config.yaml
num_hidden_layers: 11
hidden_size: 192
n_experts: 96
experts_per_token: 8
d_expert: 32
d_shared_expert: 64
hidden_act: "swiglu"
moe_layers: [1, 2, 3, 4, 5, 6, 7, 8, 9, 10]
router_score: "softmax"
normalize_top_k: true
routed_scale: 1.0
balance_loss: 0.00252
balance_bias: false
router_bias: true
init_std_router: 0.0274
lr_router: 0.00107
num_attention_heads: 6
num_key_value_heads: 1
head_dim: 64
vocab_size: 8192
norm: "rmsnorm"
norm_place: "pre"
norm_eps: 1e-05
positions: "rope"
rope_theta: 10000.0
rope_fraction: 1.0
qk_norm: true
attn_scale: 0.125
tie_word_embeddings: true
parallel_block: true
extras: ["capped logits"]
init: "uniform"
init_std_qkv: 0.0396
init_std_o: 0.00597
init_std_up: 0.0396
init_std_down: 0.00517
optimizer: "muon_variant"
learning_rate: 0.0117
beta1: 0.93
weight_decay: 0.036
lr_head: 0.00858
warmup_steps: 50
schedule: "wsd"
decay_fraction: 0.545
decay_shape: "linear"
final_lr_fraction: 0.0
batch_tokens: 65536
max_seq_len: 512
doc_mask: false
train_tokens: 286400000
max_steps: 4371
dataset: "wikipedia_en"
Below are experts of layer 8 (counted from 0) of a mixture-of-experts language model. Rows are named router (the router's row for the expert), gate (a neuron's input weights, with its number), up (a neuron's input weights, with its number) and show model dimensions 0-191. Each number is 128 + 24 x the weight over its row's rms, rounded and kept within 0 to 255. Numbers have three digits each.
Before each expert's rows: a language model's description of what the expert responds to. This comes from a sample of Wikipedia text that the model never trained on.

# expert 25
It responds to: Early pieces of given names, often Indian in cast lists, such as I-sh-aana, J-iv-ansh, Am, Sh, Ad; also periods and brackets.
router:171129107114116134137113079175151100119144123140104112085144149173134159082142175113152125151153115082139098133112135119150100114107090152108135148097181126102159126136078107136167127176166127157126166166116144143084124143119096138135130105124155071102142161118125124105150134158143115130148154124091144160135116119162082109129143108113115119108178155154155151084080162087123156166109122152144111119153122146113126162159131119139093121162142129145165130135146130121132137124078151133123116136104118132151130107160144138137102162140121119110153092137159109170150126113100118111
gate0:142115128051117184126103126097127162117119193137124127123112143132113117156094127136153113129124135131128123115172087114099100084148075126137144140154131117090140102142155103109118109141169095131130140132104157127134148127102098111176091123134101118150163131131101158093144122115083110095143100135106106125170143109152101119140086119125122125134139131101123104106155118110159078143136121111140101124134143155105128127176149162126101185149108138135120167141097075166117118137129120109141125096157126124143106102132115090116159144151113114105128090197125125106090092107144146096
up0:092131132132095135123123180091159109168175131127139129160144112121093114172169085113158151145089127124156107132124147140092126106128135088093134127124113117123129161101131128087106117098135145103097100084125117151091124190146165131136156114114091147142142106167085112129132142095125130149146134142117095115113128102162114109129102142140103145108120130126127085143162151108085120110141135149150137084128128135119110095155104151155120145063101172129100095126117162100096147115120126128112110138162114109119116111155168117070094149142131145143132135128145113073116129172175164138
gate1:130165138118152145135105152087136116123109160127154135134120138131114125083117115116137122130124138122093130121124121134123143089146099131101147093183125074132130160148182105107162118117133139106122131150121152111099153146137129131094159093097125114109163126097123095128131123091135163142082129146145135113130106097083180153136116099105117133130115156128124149125152140127176149151137109146124155127129147156125089145137138148101114152186149109083144094161129180135129138092121145079159156126119147053133128123114138166159126134199094088150138108109130121121141188169134114153
up1:131088105148117125085165160139112149101103133129109135156122173152162118170105135116141110157159093157113105152092126097118126128173148149120174133118139146195131113141109093113103133100136155113114115164152093127112141136104098132140117090140118170120167151123116136122092148119138130177108117138171132115102142139146158162089107108146178160112170105134135090145141129149145187128151166148131105159140150181139086135128109156146157143136102118132120129100086129142096116151160115139166149124104124104125111148172126134086134110107125143172112113069118127110109127106114130132
gate2:143126140148127105149094088163143150115137118156165147136144141121147089113121129137146177131116118103215102081118138161120114147187107133158168181140141109130153113113094101123111089159120125168162138134132156164160100122100149109164113106110151100120105084151119151172111082118145118115106084113141154134168150118143132108127150145111101097183116147082132156128119104113137128126142156133154138144159160141097117121113124133115124111112108127128098155155137138130173147119130165129124094114116138157121134135151100091144134132154080089131140128120175139122141125077099113130
up2:124128164097152106120124144134121100141103088155120128123135103135161109118075156105077107132116136166108130134157132148146184107147118111131107113128125097149102114132126129099120059147103103128127091135132154128116118162105112120092129117135181162141156139102174106149151098108156105125130190104085159092135145143155137152114149141101160094128148107146150141138129134113107191155088164177112106065116076115123130146135109112150154142146132122126114155129165122153151122110117151090120112127127141139112159149130155136095093128121156075159149131128124101131151150115166149119
gate3:143127109085107165096135133155113118093163110148110204093159172158133148156154124162118121129121141123172128150148116129143115139130106168159131150085130145127153128134084125099116123081156136132106101094084085179149129113145116144153116175159165108097152125122161155110152118094144081111127141082119145145153172106129134141131144122140094127108091125114139163178146164113105113156172140118126115109144109151132131123110103114122115121133057093138136119113176128129110144127152168093119137158142132132118084146100159132100108110159127141115125115105159133113126124108131125137
up3:130124148108113137083116130136126146107101136138165170132128109144147131111155111103096107076102124121114060138104128108110107127107095139109152144169154133107112083114129130168176144145088135163143084084149161122130123117128134112137103125116114104110109121112133122089104110150102136144149124123133113112129101093136115156151108149105117128111147123097139138131126116167071101137142054129153118157126129128113079091149158163115123194104117133128120160164084123149106108132140117113102202146132125172094147145092134129130114115100120120163154128114180137090104098120144143120
gate4:083106119135127126103117113173117137131123086148160166136149130144110121156123181142109121136134143075105148081166184091120069105142118168146134129161143111121131145143113087137137132140132108124100125118128159151186174130175141150170142116124127115112153130115151152126117128150147127121078143088135106139140093138118123132123093159134124117117138168121137130147119111123149110123127138103127127134159118094158144132130122197114077127142126123114119122158150050144131139106130133188106123120135078124136155139143095135139142123147142116176090097158173117098111138171119159125
up4:094125116164092143126110153122114121113093163152135113092124108157071101104125174176158159126097095112131150128108107146119142140151132105108105153140111088145122167122109135111122149131161120148161097128135077148087131105102140138147162101173138157151123176115122126169127133136090114116156152143149139112169141127114102110143140126140137168142168157088148094150157144159128144166110130099190148142121132139166108110123119098104132071100156144136135105123118145147120146145163153135116151132150141132114160151167158102120094093187127125151093126117101171130132114099131146140

# expert 31
It responds to: Middle consonant-vowel fragments inside English and European proper names, especially places, such as Sal-is-bury, Or-k-ney, Hart-lepool.
router:094138131137091135108155128083160094124111147140145119139145118087114100117115116139156124119137176104118149112113097116159122093114131125127137124139122095115139180157113175128131100091098145168110160165134133107098166154120125124147165101115165134136081152134094106134127144146139178111113104100116154112111108114115131107167136084161094102152178096147145149156157128115124149116137135125148132124093130115138133125120127145087140089113149126143154179089153141138111158130107139193101089132140107131103111185103132129168117138079124162130141160178132154139103125162151143170
gate2:100162167145202137113182151144141153088139097117082105121140092140087135119097134128120159118119148131119140109148109175150127124080107135141154123101148148119139158135138169125138135124116124139180116138170122140156174096099092139092150084124128130172110121111126123143127127109108127095111163130124125097121133144095169180145177121113140122130135087129123150093145120181100162147138080113151129120121143143146129134085112083141111120138073123137130133115084123129143144133105129131138088108143144165148152154124144072093145152114128132155108144141107122138136110171155163129
up2:137137108148114181116108103109100110148111179115110125117116138160157120148135099122101155121121099157066118079099103117146133154154122128091118095142122130130125150116119110134109126097128130160094116136124118096166139098124134104105087090144105120102143139101111130091106151123096103136129111106118151141090097113138101144152141121149112133139114125122126129120113130128136154086142164117136080169103138140121141179080174149127115105119145123143136121116074129129060180180128128135083154110111141070149124094113105104113173119129112182092131142159125119074146144097141120131
gate3:101120108122097129126113130149136103147114154127124138125097149090179184119149160165088126106124120123126097114128127125129134111115098128106113119157097094096137141108131171146080141134188199140091130106133117159093140139118114114155111101103125147132112147106130132167116134131139120153106129113114179181137137141117110072131158123134129114124155111163145141095107118095143111149167084126125144144095176139114162100104151091103098124158143099163141156124144166145117145172105151097124182152144096165148113158127120133148128153097122119163114121128116149128095148135087127083
up3:160082148113112156116093107146147093139122154131160125141085151115133162144083087134160189131169107160117080134097135114158139166127141124157097137129152086098148153166128113082104138141076148113137120137154107164144151109098125155168141155136134098103147143085104124090111115149127124142116127114127135123125140136126092112122090135089127129120134136106106163149133120195123111101116093141156161135136137171088146112124136115155107136131147098137119107149162100116136095111169119111145099107116106117104142160104114174128141125119097077098113097084106126099117155158113139124
gate4:155112160148146121156180159106118118123098148128120108126086080137121130070124170122134075122075123153105158153132127139098095113129139103074119150124111111134144117167130166111128090097120144142137119112126106127120140126144104128080116156141129177102151139103086126153068120139072118121156123145143114096100147145106111117171095098141128181125130112119101100098097147116136157118146120094132120133155080109152117142123132076133144123170103160129150117148135141109149153198147115134148142122144102149137153135164097157129129144162085123144137113152147125129114154135102132142
up4:109147107113132095125120138132118106115115151126120147131161119175155164174154157162101149115124134112105143154135144122158141143133154109089146134128181110087125175123149124176137112087106091104118146092110144165140163144130165107133175171124110118117080158142096115114124116169165114106135139090071137130104157119099110124116099136165106090151106109139054138123138126105146145090136186122099133141105120152098135127123111113166142078138129127107128166090159090132117124122127126129165136122136082151168146127105134119148137152158149120132127124160101093129093142123126151135
gate5:158151128110143126113152136104133145112136081101107159115122162096083182162127138125123098141143191115119081147140115135105109114131077167087119154166156114146126151176164133097150145123136132135181136114136125136140170095114140152156093104112122106099123146130109155105159147122110138117144134114100130142117133125119147096155102139131131118127152105076094117149173107138123121155113161105103173099142092099140114190098157163119150125147153111090079128078109113140132131132123133108136152133164108153165129160105082140135088146122095147171142141119130139118119119105143132118
up5:133117130089132131148143113153164111086076165157120108111139101116119171147092100143135129132150141098114122109126124176138106067115129119165130133089089104098128178144091150133122139133173136145173136136144168101118149122134098124178131140158154132123079101115131126144104144131144117114126148105079161161122121107142135110134142182124106094103095166154173124157116127110129132099124105156134126156117149155154099066170109108117118114109102066141115148139105140133177121095138143142112111108105125152096115121123144137103094125125106091097093129157099163131117108141137120119
gate6:120091134124127150150080136071181112146092089120150094125155130112153142090103168133140124160129142113133133133133137098155130148129146105189097102145117107125161100119117173180115085146111119173082120163145133128156146135135165152160123121157152121094160118131094148119116114129138124100092095130117130138128100140133161175115112154143127095115124136153127086153123151097137160124129144147125093102112118074139093174062159134085152153132129095117147139118110126118133089137153152128111111131149108145155141125170130124127140137137086105119091082097155113149150114108121111119
up6:084121171122164139096078103115134115124132097114149111139136103066122108157112129156158101111121135118126137142089165164114093132173142143085129113171145130149112103124127127147086118147140161113079117110136139116177090101165172098067150140141133130149126104124138156104114132110147102128076079152121088158152143122139105052117196152129152116101114170108123129129126168143128123122115136135122138132121171131123136096162100112148110156143145142099154120150132137104150134113115109132127108121109142102156117157150099130113130190112114126147161119148151115135141109129130138121

# expert 12
It responds to: Uppercase abbreviation pieces and units inside tables, such as country codes IND, MAD, USA, RIAA, FC, plus % and m.
router:134137152154141154124119100121176106110140139173091113153097123189158126131120106122137121135140187118119102114113120121079147102130154101161093124175125103149103113110116142111104115147145161099104154162103107101155140137109143127092137113132128145205138152150138089089113139151100135141113167095153131151105131114124121110164123131116082172144134154133143116156108134106118143149148117137133135155137164153118113145144118107099102155102106115092110149110142122140125096097138156094155083153079131082154079143127124114121148147126128107164149145148131141092168101105139151071
gate0:145172127142111155160105109093152161141126105141159142106153132148106073124137120101128128141079162102163165146118139134136138143099127118127137169164153177127133134145122122107135123104128162179129123107161131144154138092146157137142120108157115080153112173116079140148097137111124134155158141114080083142122112142142124065089103133121097095120121145170086166167105094124103145147124146128132152104125131130186146118150116139151114122109144078151067106158130157130131115144085113099117072132114104148114145127138141112090140108106156117120118102133144139104115145131159109136
up0:152129147104114055133191137090116170150123162097160151121161095136094093120127173104141116139121142149118102142178117098136099125163139129129124118160155152104118171106094090141121161126170165113104150103130121107150124116074167117113141127156140131147105139145093128084158122154116154160135090176132121106112145121132097166085160127115058115153154141128132106107149095125121140149111145127150118114099116142102142119126106121106152132137105140113154141122124108125119133156114104143141113111150143135139131098129147125177112150108119145139094092170084116135139126154097082095
gate1:122120114130155165144116154147106127099101144105107140144144178109135094135162109131100100095128124125108146173108086065106097114101106172100143122145117147141187128154153150149161149098096102126109158139152120134132162156159112137130130078096124132083149148111141136130138121204128106101117092116138100122106126113135147113131118175159126114128090123153087143099120122084133068107119100112140132155104097138121118137169120135087110122106115156161136149124084132091130132120170160151150149148109111128144169144112125087163115107141148165115125082126118128116142140133101141113
up1:130115120125116122109104130106164131148151128117178131133126134132134113171103083145111123132117132128154167108083137105148133127117122087114181121184122117111144159140102137100114087142119157108068115143117095136127165153142140149151171104143077150120132121108121144158117122141125140113122066122132161096148112131077077149159137138114142172180122104084156110148099146140137134096138154112151123115113146142124106113161117166120116159116100125113143153148137173097115104121112113146139136111144129142135102154136134206119159093116165122167152083130119117101135084102121163139
gate2:087107094122133113115155146114158135150139125079140114105096131136104104060146118112095137089131158129142152093139093131140098134141147135089150126135134125145128099117102150126114109121120123096109120103120113166148109155106148123132098109137099114135073120118080160149121103122143126104135116148116159105154135106130147111108151122123178105144132146176174138102149143129151147126125131124076148172126121158156079121097149145152167183139093069141141131149137129105162087112131099161148095126097116159169096098141165117115143147183131162168108110126091113110120140103141111139
up2:136158135126103111126123137120140123162141172102120111142143116085095126101142145113098144139166137051157164136108140123139145119093133169162117135157096124123171131136100157163102159183193128128185117105115136126138143125128163126150128117139128093136151133094168143111190133128157103108122114157087137149147146159146111156143150157103156122117134108156107134093129070120187137142144145157153124124128129138179110122122168116144119142105108092120127129153121062154124127147157141119111153113128115142104111115114134130176099099110127151129138168127137117132144185099132125132
gate3:139115106121127200085141114121150144068092146119131103119124116139149114122146132105164102086120156166147117136122071158151104110147159127144144125103107133105141110118061129123176125129162140102146150131150142119173131115143135141143136106146142151168075109134136120079113122133147105151143156176111137164116133116143123115134121108135134140139154091109184147138146143128148108141096134152107088142149160101160096118077112124109145151113118136125140156177123133148132139094089100110099147116096116129130087131163145138162112139146132153136110161154140092184133134169083127105
up3:123134053122159081139130139088189111144144114102133119115118132144118109122133142145166150079109119114151147141131099114092141111119115163155161134153135130127138133116109143095108199135096130158157110109082151100135132133053123111126132146146115163118140102103111154130106126112116115075154119130106151113146134113122124123140137094147145138112140158141098122122118066133124166169124122171151116133115107149086122140153079137178163121105158155127144110094107152156131127093129086106113127096147103132154077132134124127135145128161109149100159131094106113099143128149115083135
gate4:151173086170131140102166135195144141176100113149090135134115143125142113064103105121135129142109105135171150082119095094120124155128126150129163109131117129148130083146136164098068118111101108153134103118167135131164131143163137128111137097164097117146075134141135162121128093170126092122126131101110117091121076171110146103128152150135115151103143162142101135119125116139116137142148123108129122142103145144147136109142107119137143142123072131108137117161108152145136138129116103109126131138112108128127206167148142124169161084138170112142140170121158110142096131142126129126
up4:132138149123139133133098169134151091113132138173093110105151141142133157126158117133142106095161120148154107128119122091095100131120125131119117204150156122132169139116150092169150126124171162143152141189136122148128099140157106120132124124114129192132163160162134141131157127149125133103172146137145112127113143100142179155154119114128132137119137169112155118074169142115133143153140119141136176126137099155172101133097118142138140117135133132174147126133142176154150112108120133126134176099147129109139174133124122180192089129124127096131137127151161144085086123155109144106

# expert 20
It responds to: Middle pieces of English and American place and proper names, such as B-rom-sgrove, New Or-leans, Cand-l-estick, Mel-rose.
router:168169150200104114102121104088124102110116112115158116125101122112105102162119091111099141145119103108081128106111140132134092126095087128120103153128113164074155142130109125147123139104128138143166162104101092125100151111124102088157136134133141153147148137127172096107135102103106132113142095136095162170153099091111123130155121157122106106087141126107113096111085131119077157172116146123153137144092120128128166165171175142112139107143135160163127117118103110121154125183113137120122119124132127156120164118094139096131105121105103146101123099174157144095114099120113139130
gate0:136161147123133120143171107186152140163108146145137089160132150118146147123138173110116139112140125130105144116124083142096117086159095138165121133101106107136108130152080139103139134176128143139146149102108157147156111079075124122107083120150168167120094125099092132131171107098139133114118106127092137095113107147124116118137150127125093081131124149106129152137141113135146099161122105115100102131122065122104117142176091123145105156111124133134115110161156122124147113183083114101126109117151100151146129109164119103135138159110142136184125097180181126134154133147144112112
up0:118105146113123144126087152094161151145192154118109134111110139146115141133119188144115140118127142094119101180095116108184128116124136152132112184149126116145142119120162143125136111123094151173130111125140119161097153085123065138111070111098131127139109112122163138170074144154093152160127125127091110165105099123102134135124090119093139142095151151135113147119116114110127123178134094114124126160091127129132111137106135157149133101144157117121129105152122085139134150157141126120194130117160120168092167136078132105132124077142138139100148104097114127113112131133111116100
gate1:177150164149139140113128143119140150148114115117097127098123108093143112175139114110124130128122134165121152154162131076126104130135096111155161119148156121155150136126172103155117127137094130118130124125131155139100144137114127135175170129109112113154141164135093122125144141093125149096110161119125112179180161145129135110120094150150140101151128139129090136129131170115132164113102102110160149130102167094138127133138158151162105101116136097153137162103085132170116119140102169138117123156151120151165161156133125123174130182166101149092142122159154172083082095118173160094
up1:168127176163168105149148113134084125163140127070144111135148106134151139129113143115118124103093094181097121139130147136142140109095108131194123101109143167061101110089157120126132165113119147166114170123124133134142133141100139109133150134095127173134099086131133118085142118118116144146121156099150127093123121111128144116148147178113107135101115159131139140117127148109096121155130094140156129114124113126099142098080169151115133102124093126102152145114144129172080126124172129154116118089135097145112105121109117092147143115165172128147108115094085155072108138136117117135
gate2:115114133177083131196126101110176097138109090137138070142157135101119097115122147135125128134082130132141133141129186156111096088120100156101112098146193142101138116133103164115107116126185118136068123130099122115119129111100123130136129121127111118163129083143104167113126130132133084132119095136140163168182126130146124142150127117101161170136133104084144138118096106114126116106140144120154135082128093159119104138102151163095162126174096095129100141119128135114127119136134125143125095143111129153121120137095094131166084124108111148133147108171115136117136098114151108148
up2:081128151119132114138103113114160146124169122123124120125127128159100117064122117115102118133110135104116108131123163168160132109143129140157156090090127161159101131116102114121104106092092115126124133120135135142135140132125127128086126150149110141148150098159129162152088164132132116128161140134131102134129092104146133097136134154139118094179095121171148114120076100160131140155132138141173126135101074141138098149160140150097163135110090138119119178111105114124101128197177101117104148157151109096119162111118150124097113061097154128120077098109153126125138085161121104130
gate3:096144110115116113125113150161148129163148134131150171128103101115141123143149106095083146130106135159098093134128100113113098114107089143149133128072132129109126128136082115107124099096151124140148170113128138162141103136148116121167138127115118160101152160091193128131125129136113112179150160137091156163147168095126136143111118107128103100102105118088132122100120084160125127158178150102128112139118144169135135146105140116103118159120133105115142110110155162100157104129129159149166096139128125108121127072113078115137117133102145074104130105181156180113084088123112141116
up3:126117172140112158127137128093101139118112055130111197149165151106126171128111144125126100120143107083125174115133144080102135123115120127125146126082099190136091097131105171113128117124131090070157131096116093093110183151111113117111144123109140113134118126130109132140116132121128138107119134127131150109131119118163167119149114129128116138123157123106113119146137096114162097125135137080147154104135098144145093168157142129138174184127103114101149186129147156135189130151133090105123116114177114113106127117118164136154109098120176138112108106141141152100126128103128122138
gate4:145132100096112100123138149151137122084083142122135096088105145141139101104131135149157114104117166116111113105104092115103158197138159145138128099159098169121104147143121146155081160101148151185133127112138160123146147095099108101130119101127072136135126148143152101126133115126089171120143078147166142142123103126100119181109120127142128126137117109122090120143120102176145140133168136133100158148139149131126139148176158104118110141098106081153113127165167119126163128136111129122092170118102097141161172196132138123142114171121128122133137136134160112103106102138136119137
up4:121102134144120165090139164115135108125085087132095113149149102132126130135116125122164085084121164102139100099155150152120124123118088121162129137131151114126136160141084125150096102115094064119180149152135180121084145125116145136166129140143123126113124107167118123139141138143123168110157118135083132153138134128140105105097173088139136103117156159123116145093152087144148122102152146129111136137139163103125123134117101156153125154127156109091123148112149110123122122081082136143150136120151168091106123147077119150131119186151142153096136115124074122080112125167167161138

# expert 57
It responds to: Colons after infobox field labels like Time zone, semicolons in lists, and table pipes opening rows.
router:129173119165134131153121141135087181102081166077095149117132146156152121094164097135128155159170103098149114135176122136117125116096155138135120165110133165138118094115124147138079142134119133150099115149118158129121105144108111119157138159120108095142115109154100107141152140168140116153119165143108131114180132152133139111127156127129109172132125137091050161133152155124105113132146147125097104101151136096118122105118094090113147083091161097077129185131123127143149090139077100121146127125103128145120143125151120161122145126117149119124151173110154111142144116164131114127
gate5:107107178121142135159114049141146130118114127133102126153123142138128135159142130123148160116147144124147162095141107146134129126092128172081115137116178109159108157100159140142073129114127127111130119185101125106151133105132135118145133128179139164088116117145137160135117111187139138119109102132120149170128160122117132122139110121134117098128106122121097112146174156072120144148071084135135163187173110142132112113114146114095169188128121111104121083124123134123148081125094124136136130139119121113146139134139139148128128111107103087127149055126107150149132119133161155114
up5:150146146119167149163139151093189135135158140118150098141117139103132096188171115098125131124079110115101112088144118135142162067132101115130101114128156105107101148146148134122112114127107139143134081133107089145116116151158138141143096154113158133119137102128104139151146120125135135100123105143125089121112107108119136182145128127125136158122126090111141116088137151131126145094122101115120136075107091140141116127131136085148114142183144172153113120153106117113100132140133134142150109171145132126116108122090121153091136115152127106156129084164043125101089087151180110119
gate6:153134097150115111150091139169136064145156100113133091147126134141122174148125118119108136112128137141135105144121138145081122120091129171111150156131101118138125115127110139129155083169095123108108168147155122171148124065193111118100153113141097163128141156140158146186132145097122125181105139113157109140104166136119114154129096157091100093141126108097125113087131133132147117129110149147121148123115152142102086129145157103126091156143097115108158136109137144093141145142152109115096135167122126141134177169149147193131136156125166120118141137106127149093143142131125158154
up6:083154109145133103157160120148128106109119180144145147150152101106121160125089109096110123138083132118165122110189081138141112141091126082105120139115171135129138147134098141106119108148129134097103138098123159114164148166209125114103115139137176121127103161130135147158174123146129095103107102140170127135129144114124129087122128100149143152160113115137122121101075159168141156087098140170127131118143117086130166131086111129162109160128131116111089118159099131143130113108125076093121114147134121131112124119118143120124095062154141111144137138141132106121167144131111143129
gate7:103074129074189085143096159120129136129092139113128118127080138103124127132139108133120140112145130089148137109172135119125146103158124140101144141098120140096105136141108135120123167157105112113111110107138164099109138095114103134138114133135092114106123120157116124122156133103093096154169097142114159157189133121146113138135117119116134098127134151129120118091174152121140090156111144130110116168167117110127147078118102107146116145100141145112154137073105129085088155128119107126158103121123119138106096153097112132129069151123161128149135090107175184108162076135086122117
up7:152153127128101169158128111110113120112106134111045158086086108108159118111121137110130092115158120109141114113119131153152128109149120130165111101123153108124141085115131099151117126130099121122158089165122150141153140134158144130086127100116140137160125162102130134049168075164106150144129081146126101109112128153123177095119109160117079122085074131128105145127130156129143119132133182135114150078145094088128100125117110151101144121121167112156124155092127139109124143134157139160153164137121106122146134123125115133108116141108086159161147125137120104141156142174126127109
gate8:154140143173162179117110123110135099106173159148099153075165155126168119122117149145107116146114116114113145111142132127104110119113136154199125117117148122109074111146131146137121103150118118147092066156107114119143126130114107140100145129071118127118105111173142140138123112141111134139174129119080072110141135137083122109155077143124114102149096178186088118101133135107131112071102147102148111128109096155139123092134137105119121102082129167152137130135165135147123118122107137161124147135127128116127149129120089135136168116111099152126143120175143133113167145110161132143
up8:164098080132147112134104181119169104142096141151160166116095126116113135156101083124154134082117115145103110106124159108098149121083117137138107129141129138109167103150119110135135124126106121118117181116106130114137133119117156126129140145139154150147127145115136117067131144110082130127121148144133117147170149100107150141133125163136118130112126101123161109180134143142124121123160096166130125089124155109117116194086159140088155139115173090110111159167126146147160150162073067119133087155141124135150123115153132068135118134163103100126125160103140107140132148120175115126
gate9:107126116112126119123104133139136146109089136094130137122093079133153144136127144120131143088082132099116137142111127086114129144184099091126169120142150126180136087151122146162133141098097151145110126145128138132152152096155114130095098136113068106150124114168114179160161120129134195143134122067136070134142140117102114136152094165114139123142134139135133129097119117131090122122137163094153131139135151127100073149116109112072098110140128127084159092129112125144136155126087125105097125125118127153129145109155151114171114134150117110164165147096073136107151103146161122115
up9:080101129140153099148134154133113080111103104141145133110136131156106123133139148130155148150139143155138101059093079175114150139169162124135123101130151134131096127147147187147127108150140139183099145101097109087101130133104143127073119142098100143150087129129158133148097132136114089148119119153105092144095145130087103134140126111152110118137157091156138138118136105076128150155145135155114148146111137129156120131107138105157110117118122095097137118080147106128144107097129121164154083115124125098061115140114124155123151091132072151126120133105111127140132135116142149192

# expert 38
It responds to: Common first names and the closing pieces of personal names in cast and results lists, such as John, David, McArth-ur, -son.
router:121141156164118134145154140108112128086151158141119144096115124113093119123114117125146105146158158120101145134126140150147094144108108082153095080165158107092122131151111132142142147109141161162170124120093113081121187126116132110120105091099167102120090155118172080114119136099113152114114112126128135109146137101113146080138156116128077127108110122149143135177122135110162159133152145140164130124084106101145090144135146122127131131115154121169126148124148110121148151147122142123120128183167087079092125123112124094150116160111112161114129155168166164171090157122147098159
gate0:138156132166115122169079115130136137130086134098157115092137101077138125098154136116123150190118181154125156094139074091145093152108128121129139110129162149169141109125113124153104126151156130130127136128159128135132193140138155118107153114162120147138127146151098119120158154118103111165106155132090148127171144162094168142105159173135108081110091141129144142140122130103124161159132122148137134126100127180127145138151153088087160157138128143135109132151130155141127119063154145135123116126161104123145127130087162117137126161085153145109148112152111094128154087127118129159
up0:085121144106128165154152149093125111143135141137134156076124134175091144149093117142151136131126106154119149137121077117142103146117164116116097137136121145123122111118106114150121175088141127161156110147150162123126134098110138155143146102136088154096142118153064145181097121109118098109136090126104079144136142133113137094093153158103127146148152124093138151129124070129122155126131154130155125109155141140182157152106155118108136102091134081150078159146091106122162125153138129141108123108108153127100096149089151110089184113136111160144126108127099120118143124155112146082
gate1:155154094077037133123139118125111164122092157146112115124112168164120158108094080131095150112083117112147121185130120106089153155127161118139122142150136163103114123135133150148162102118103141146135092105134109158190141130180148131094160115097130130146111128083154092058154132101123133122125114144141119144128104176131159157165117121154112138133106129160117104132108122117095148110154107104128180112122106125125143145122122103134161140125149130146080137137145106121117162128137113138135144123162078125112120112144110133115099145135130137118119130186109125173114137112111138155
up1:155160135102099183196146151141094148134118107121093107138145140149133147131111147116124085103116115134119133185183133138115141131086153109135110121129139107131099120104132149105167107141149137141106161168154143112131134144141169150133126128111127120122164104170136135164154108120143130138150090132167118164113137142184118127133142106141121145159084130128100115102156091123108155145142120115119164095141099100147111097090119121090170092150128168088120163119115125162128163081127115121157122149087119096104145138142089136128111141153131088105125149103116160162169135060128121138
gate2:115144130128180142094126119119131096149112143160099136090151139142153164123079096128109125106094115105133099084178103135117118109185105111143118129105159129124182105128118129144127133089134103140129119116099160130102150150125142148108141118089098139130128133118097113158118098169143117178108152112141098116142124117123140106118157127117104150102171097198136120098084087132128133147163158152123130132117168111193155160131109123132125122127084198110144158147111102130156158133140128075124144139103124088134155114135136106155144123155121130123142115169114123113122130191129106143
up2:150159143101158098101117142141145129106125102137136180199137131095126116095144143102155111102126169118140145141133063162133097093135098137123103136162118118144100087142127132128135170147159114140147145098132104127158145126132124135138122108094157102094108189121116136113173142126151119074161131168139123134134142139136118142099095142122132081130148152095144089154135110088149156101110135104103132104104142130097141141125104142154123128178129148137143090141216115126157155123113125138131121144184100123147096116145120144142122164129084114138114118095157126154122139145096136168
gate3:151110092172161099092133121093143118132106134119123098112134152156131102151126151148121161162060116165072149113107121157149093122141164153128093080128077149117130147103137115148111131133111140152156147112099119134148160121143127074140094094122133128127159117132153140156175107158131139155135144129108130078127100142145142102108126141098144102141103127086132114130143163123124120136147153109128110133122159184113153154079136114122162088126113135121136157162131114130092121122141100129147068109165156147110109142137171085137184127149103098132097156102111129153110113121152170124
up3:101142173090144148108107128164127129089130133157157154115143098129093128133122134125135150102129145110165090102093114142150122115145145128092122105133138098150112163151128140097150106121138150089152124091101093106140141064117178123128140139106143133115094153147105147116115125088139162132130065148100186110144132162087154152144082106137103125091118134118102155121106162123140103181144106099111136117115143112108105163109120136121132133143127094161143108118065124125158156133128129150087113116106104125101138131180121163106149109120190136130159151112131133179138110148105103103
gate4:095172150144168151140173110182132110111111115101142124130107133132162114134130126159185101131163106122152136099109120138125128095129110123100144159109120151131136170144151137114111120148154096117106155134118116127145132142122127121162153172172108103138119089111109134130112133083114129087120142120147109130087117107159122158113139136136148128094156138089129103109116131128145143129119114121138116143132108102121129156106141163116094122154144103142127134139101115137114177087066115152081187092144144137125103085132153111132103120146122148125062114132046067106138127121090157083
up4:163127121118124090155119135107125163127131057134138121144120154147105159120127100114143107099080134161126153108123176134135095138123113147150117112139136143121106104171161101179091132095147115168114116122102082148166142095113106137142127108160145173138088180140111150148131137138138133125129103106073136163175156154168151126123092131125154113118144127148126101150120090116098104109121158146114106167148133130091166132079160117138128106098138108200096127147107138137153146121155126118125111134105125145148102117126109162141167139066127144113160154144107142112148127154148105147